From a checkpoint of a small mixture-of-experts model trained on Wikipedia.
Size: 10 layers, width 256, vocabulary 8192, 48.9M parameters.
Experts: 64 experts in each of 8 layers, 4 picks a token, a shared expert of 128 neurons.
Training: a variant of Adam for the experts, 915M tokens, 3489 steps.
Below are experts of layer 6 (counted from 0) of a mixture-of-experts language model. Rows are named router (the router's row for the expert), gate (a neuron's input weights, with its number), up (a neuron's input weights, with its number) and show model dimensions 0-255. Each number is 500 + 40 x the weight over its row's rms, rounded and kept within 0 to 999. Numbers have three digits each.
Before each expert's rows: a language model's description of what the expert responds to. This comes from a sample of Wikipedia text that the model never trained on.

# expert 33
Word-final pieces and plural or derivational endings completing common nouns, such as -s, -ity, -ology, -ment, e.g. tal'ent', trou'ble', user's'.
router:583504514545582450474506404406457505497525497541493525488437516505484523456485460504455560529524503467474513497469540535485459454393452541573511484504555491503464501457432469388468605451496500522458492532452539455586453542471548526495428540507522508509479449519448505529424543517441462556478511464458488524537505530544460527592469533578541469497479475520488549472483509480537476496500548457563482564484515523498494459529437513520488454472491494435549429594523502496435472520459553501540560480518491464498539508514539473477523552501522499441459544507511466555469502516523584470529482577530481518500491479451525471552567539527497534421485476569522471518491446479500541441475544514455543583422515494448540530495450491513527492458575450577507502535495513541525534461532501
gate0:454543414463548460481583539475538496457571429510504481470497468477523491448531497522472488488518535565498467495521521577554509494538476509473532480489398516506520446559486521511593552450492563496494470553466462499485527472516469450503441454472393539545471469542498489509528483500509526537530508564530507407447502577498555550495555491453537500461488530488466543449434570457509465478494498531496547461485484462497451500558404516514550519484478485433510485472468494507621539483536512550528544468476551464447440543521563481498528540506491475527522455502506465541507525453504542570457437506482538519546544458515567474460490449446504492424498466494521528473566470565564474555506528405477471483469474459552488473503469532414490469507510469587466552487500446535486566434424482
up0:497536476550490486525486553507529524442535492472510504498478511568463516499527510470443432497534527479471478521473516584548562472538472492537443428501459495559575443573452609452478532507489518464500468501472545491492477473484563472567502503529490470442562491572536560523576451474527452543517526551503490500483514545491522527500517604503499506484456475529452451542438526542526484475508491525462596428539444509437521411427454528477451483514481554500450507457444455505458514505476487515516493526478559465453498535588494443456541496464445536459518518475509496546470506470527459583490520481516442496463500441512490529505525515513522501451436489418457524459471563541558514461539500503457447432486512386557537503500553388425471511531501481502449542506534448446580493451484460

# expert 53
Pipe characters and first cell values in wiki tables, plus dashes and dates starting list items in sports results and timelines.
router:528506474515477414480558450470463476475582444549477551496517512467530512481457489545521524520538457454519480522438434520497495467490467503514499475481507464512490512474490472433538479517541586528480500493480503445482478516497612484503428552495463567520479431444496521527537565482459554520441462488507467574508502553452468447494470534569568416464511443546472568463531559481518469564481478445526510545532516473543517540524419522574455495457505515494557441548599411490474504538455510530542563488501493403519549466427465479540514534427495525477481550543573504513453490518467533540512492571490487492513519505477500494500511521507513477419536539463531484540540476543477570467428539533426523601477508456478478515542479525606501524498473547581448493521486450515436505471526451
gate0:524476438508528469475536478580467529419526486558444542523470539452462507484491525514448548566539514562517493489490502521532393508415446482540518518529412450523605560521490512545500553503502499514471478543527525493446492634513528500475429534471488559508482447460542472544510553446603487516480519431493548554492419422454481518456544548538488446523499523464553488526529533468510465484394468433461545551519500430504506495509488482477498433448471536463531591536527468489476555538508521495463513478510488487498525485489454431500527570496555479504456536545504563521488521492461499464556406551529469508559553617544506493471478526507491510471508444471475499512499499472466475501509485535516469546387486470432513477548471537467489435480503476518477518473515531541439504489482482
up0:551533528472509510548535472415516479519488521433549490548446551540520516538537484474492461442548528536476488488532473515497503450537499467528457454505535564521501409491534455442479470455538530492547448443530471472545545500451450544548529541504535441513463479458517558479463490525422460479484455535538529525560532570479479507516524485519515440534481433503484521520484474532501465562610501492518401413510525518495541451529471458522456496491475549482584437450523528496579515523515471542553466440518535519501533505530541557515514536499480538474513495496497520500535506528528582479438528405477522495461460449465433534542538508528507570570504441547516496371543438547492536469497541452500557547579502495553515454429390467494585492476511493531433497471507515443543477455515520

# expert 6
Nouns and word pieces in biographies about careers and roles, such as career, life, voyage, pe-era-ge, often after "a" or "as".
router:562548449506487453486519421479420539526527482551458536469505506444473521478437488523474556479548505492452439455515510525442466489427502556498506457440499463505502499456486476434484511481490600497510522536471539495523500608525534566498432494523480510473423467483479534465460550458482540552487485467513504497462444495511481516520412533540545481442548513512461555515521496477544483600503509428512444533522475488571514449536505586496499535530525503422567472520570523463455564451548525494581587490510477467510483524485532474526508516422540464508462526548518416558440523493453470502539581536503472503516539550471575548494461496516421524521539529546549474477427433525461512459471561492441457568473497476530518458537489489550498551440540428536563502471485453562460461498528489
gate0:482460489536487450483486496562526419506512558446475486491450487549464486504501469476481544465527524485514453496467493519518453450560505480523495512543522538499528527495527481515439500457514502535555529493454521482570558585513477511478551417461416518489486545519500521410556504484547496534489445523482559485509417505519428443522568524504536479476534488437469544509532479490529385487523577456467572462425488468448556503581552496529498492506477512446487527499559516474411477475560460555479550506515511467526484535497536490481454602523467455523516407450605498494491511446492514501520503520524446519476540474556564510477466417483399572501524481519465410496603555507514489504577454517564518528520482448403556552488491480492491478519492503525511511515558511458475550510541437
up0:463517582436473517505478500542520491502534472442548489469473515459516514465418427484446567489561515538426567547497498471514504516510601496499528488451496502569538525520487548440441494510494487508544511520520498515573449543462496495511554518504503378496457522486479500512512553489538531546539499499528522480559436546563451506499494465543534425535571490490459539496525519531458580513482515451450445473545457545450599470419558505526431512481484515542504490466526525492503492432448497551495487486526537501558548453467566604523496469512536470565442480482555512373442533495489565514490536450398545518485483516518561497477551526486523505531561559506525462550529528482518448560429550449562529548477508454442483500485485456529563461496479519489531547497503493495539456547549503

# expert 28
Pipe separators and punctuation between cells in data tables of votes, sports statistics and lists, especially after a name or number.
router:499518457549488510483519485515392484475571437548451529466478496487514499474430458582509521493515498480489472530502504535442485494464493512483489496490508447473520498450461503421519500514485577601459527499445529366502439544464525458496471536462481523523493481467436541549558529472490589525484509431540500523574427528488468455509443523581544480436508420551524562518504508469561470538466529449540507549535517492519493513508443537522515447503541510472538459555660450509484511520456505534584539475508442433542512512469487506492517504467499546456528490465568520543458491498459531542569475573529498471553529529479535524531475552541511486492559510508556495571452503554475566452444543514454499596472517490457481497522462528542507532498516514590476442528544482532456550509492471
gate0:516530533477562459475507473486509479542484502463546564468458560497562533429502529425444491520548446500457523411455516498539390412529484433472487493523512463470497463481511484550534484491510476525575543433572541454503491518508535493488491509552518562466474486533539513497502551474458441539525483527500440519512546498493465482517387506458561436481482500550513482470506525509520493494590508518534498496398449472475466580486476493477471488458479531432587477522493529474490491506533497520551507419489467491392498492431503478467473538452492513503511534537458477541514541558494590480490480530534484421432536502452558453486509529468517532472438547477476496469492440497539480454522491536497459513516501503496448532504413475508592479522548432542511474480561449475575468427385423
up0:512449487511453476520467498498482554500535532491564531488428504496527520617513517493522432560467504474531475528485520515584553513508510497548520537552476496507531511498545507470567503495534512501480460455443440489517516586491520481516465570469476462474473462510487489479504465502408503507425488542489421516512549558469469496574498554487529479496422465450446455399569455491568508567503493479475489551529481543542452416454498490464497432512500514492500527453476384488513533565439481548535427480522531567506568464523527520541441500496548549527526432520495502509498518514476559546535517513438534441547456507493430430469562398506548552557455459465502494483512498459523577516512445522426424574556488543534537506522541537556466507503521483449502435454532523532461499500566493

# expert 7
Pipe separators closing table rows or cells, plus equals signs in headings, semicolons in lists, and minus or en-dash signs in scores.
router:522493489543491509483549471507418425451528447530443560507491506493504543502438496501497509495491500490498469481501436545493514470454494525470451499480496447494513515490442482436506517530489530610465501488469553371507393599437593476490495511481515530521491473517456475494528518498486570534490488441525481470532442504464484471529449504539498506452517467547503551484508491469546431548453511472579473537535506516505448463466494517505527419522493507478560504544636481535497478502439515531595563418507482391529522486526480474489524516462519490495531541476539503548506495493481563541563529521500480513541486481492519514521534478487481521496543519565505476569409549548541522444441608488470450572453549465455477516512435503547547515443503507607447484522517464531434521499473427
gate0:468489534489473473451519465527501457526520464515512547507460573482489549545508494500454485536521513541579408557488572464516464489438473457509476526510493510494523493505490590488469491535506446495536436476465484545499557465525547535533481473524495546519520507497474425529506573459517494512533518457479450523465486504470495519495474448516393541476623486542523505522467565442457511438551544508469538506441513493506549513453506564491525493453481492484484440526512500532390451535492437493546526529454570522588431592447458537515518477517520564474530509515424489549575518556513494488508500546492505601433515511459518578499456557525495418504474392414492499621479469534502488488499498513514465508480456502505585549522462524501501505509476517481481516505550495629489511502435529
up0:502547451393533560512470535511518516561507427469490525478492505530511450461502522569530477488411554595482453460496489507481485526474468501549511497482547468495483494535489454501535464519541495508434518562543489459501492518509502507492519504439517540521479490489544470482538460490492525470510432516484518471550409494420490492473536555479526592461465505529514554430434537405559593484454464448497480509453500432536482515567469451475496419469494576425508514540531530478494513520532577564519517489503522458547480497548453428463608521504456571466522475502499506503521467452445541435466523533518453552424556480487536459524475478492488387518558519473529468524487596537500477479523413461538532452463537551471511475438452461486506530502538538524579484497491512430489490446473559

# expert 38
Head nouns naming the main topic after the, a or this, such as election, season, album, series, town, team, often followed by of.
router:570525507542476430488528374497448475496523467548469536463437526489490510475446465567455563541526501466510496507482490530430473455499504539543502486463460447506505484392520484430482604522516548537495490585462509476544498525466537551527482545450558524518479501514469494542454506486452432534506495457514476520513447490557454537556489572532507490524515442537460567483517488481546495541455513436571478545486458491521534469535480507530431460495541528428575441534532448500419508518479566567531520470539451452439490491513529465480518517479562503493421564497527518519445509449495569481520503528493535441524540485481517472524574547514452529484553475581498502539420502459462529425455508535451467607469488466532518512592439505495566488540569530552509484544530478539491541509501464
gate0:502476510524570503520481508509509535545487503486542472498478506432478510505474481445494412484493517410465475439470446426509482496471459545537495443510497531435456565433476455488530500499511481463487510574522484476527500581465509542488426391529530463573382462502468509479474504511567501504478549485505516479490577499476507537442468511526411521535606530502498572530455522392510463584417524517529492457549490507502456470447489588500492583514479516516537532526542523479505473479547442500571514427437441465495469508517555597476469496489456571502501363540510525467445414491480502537477508453530468491474514494529500453499493521512470526586481503495480516494436469458499473495508515504516574485480475500558462436510513461476493544546461443491498500551552557547519487468470489
up0:506476481451561528468574572397562457554517467515534448431531562482531519493557520423441507461510475460474556469563491549522493578510464574462436460514541507510526425529514402512522517511463499456566488508470464507450491501524543552445464545475588477545470512502506513453485547535516488473538523511532483570566538491497584469479467544561430494476488468466510528563526478467517537456524505435532470446524489457509494522483509488555487525472503423518518550454516524594556554450455473495495497463508543513489481479521441508409482510502426569516481551476545514524483464560542513438544466431521540470504503547452547506462456555548448575497502444543542416483517455484440493512519524490562574471435476495501514468486490480513502495565482553500513461425521542426528455525507483

# expert 17
Pieces of transliterated Arabic, Indian, Turkish and Central Asian names and terms, such as Kh, Bh, ji, at in Jama'at.
router:600523512546476495428523410447467461482618477523465498528482479468509479511401490502499507526520481515468445450470552560496531490420428541461518522489546429502516480444477540419468554478552511504453469504394539452545489547412560493461425482444488477484435442536403531490468568494451580537459480517544438479544494512470493448569480503506518534480489461462396561441514564463518444483499498444525505493473559520550472505550498493534509459516454533488502488531502431465471467554458496472571526486480469498473534456503526533502570448517482485494532577478513487513477495518546493568523525480516540450506517511513549517475486504505443480507488512561557475547466455534460549464464512508471457530446486525488534475563469534574485516574535479578480471528511472566444450481515517
gate0:503481649488495533487428466425453496542577538472530474508476502474564496452553481495471599473483509478530421467515506488483465490502494546434466514523494491450487488492534514554502453468486524514520426590528439469492462453514457428468462523561456514505449492471496520533573489488525465503487509510491492517466511519474497493524437599490500482510485480494549480491475525501550487561507497504478518488554546556505521506507526498531510502537583525462511474449493518509460518403468520522568459513497488509509599476499456506489551489529445499412493497566518461516500546532497455454469451493431455479591543548554505475480507462487594506457491526519472520469506496510500465518567492478599559465507457497488509400574427379443502556473508539589508545521539458454538488576541565
up0:485481576442479581521531485528547501497540438497485513475424494484495431541428556490467481568560519446567487459495493433429471412478429528478496540487511509467505453437528560504506556422558517547561461531417500499491457522521429476484490523446441495435521406493540524474528585497464523502507508516571431483488522555481504505468560545489420522474440528549556474488440470546560475499424537517465508524509455511550498530494476503543512524509486497507535487537500462446464526560477435511450482498482448492519517513490458549536501502558562529524488469527508526508477525501419495527485467507604484497518493378544585460472502483573507485496508511539465481515560485531511512552423453504506571435469458509447539509512462505490477539550448406534519452506511487524507416439489496

# expert 35
Pieces of proper names and capitalized words, often after The, plus text near species lists with Genus, Binomial, Authority.
router:607472532547444502437592421415421446442581446546448526473527523477522506447428479480537515471496456430498512426470496480507521437475535494489553524500538444520479509405463487453512545423532563516467492462435544466523450552451586459481491512516518516483443481470418465489468532534467478519463503495483489489516445492506483440553501467515520489500495449526455610466547560485540451556482487431601486560489530533532489537487454521523441433521499525469524434544512457447496454487468490534545533533483491444470533446518533484488521498458527490506507548556507518536470513484536516530534501494513462510540516528489496457533474497465454538429498527545503447545496451516452520459399536510478456558523495510548532516489475548596535531475489479537453449501491478530432489495515401
gate0:528477525474535406491519486464532428548470468454515576559408426490536540480480484469369494525528496566520536536516440579519482520517473523480461532429429430544496480521513550544487567504535527413541479554527512513552377502475467569460417520459553497543486447489509560502556495467470536471476548497424465462521501531471487565544482463467497497414536457506567445454499440468480484476498532470543479487458543506495531517556511544437517525422448575507512507441551475499470504529470493555509507471506422461527508511489574486540503525472499524564431504467472510469463492509484490504463561493522498526486518465512487511519475483482502492470508518507452523520503474477452461516563591476529565516431485518508465534498438468466533466577519471561588472417498507479541524546512447
up0:507486450496504555510598573413521415574538474475444469569550548454372564360541473473523481490479540497508522515450461448525500503506491578468380381490470534453466519525535532447491498459520540558491446499521571516473467497454545469516508499497448507472454457475494515551512520470490549492563488482537495518489475479493493469448466434509442475547505457557551545484539404533522474522496472449527479451516484467470532471510468491542527499497550498514575529524582498460525498530577501468500508529562430467501499533555506410493525457512465457530454543506522511535514508514448514476512512492428440499494522493498539519420501456507417516494481499519552504468530490523485524549442469487475430506460502520473502550492489520528518473533546466524485539463412451434502527537483441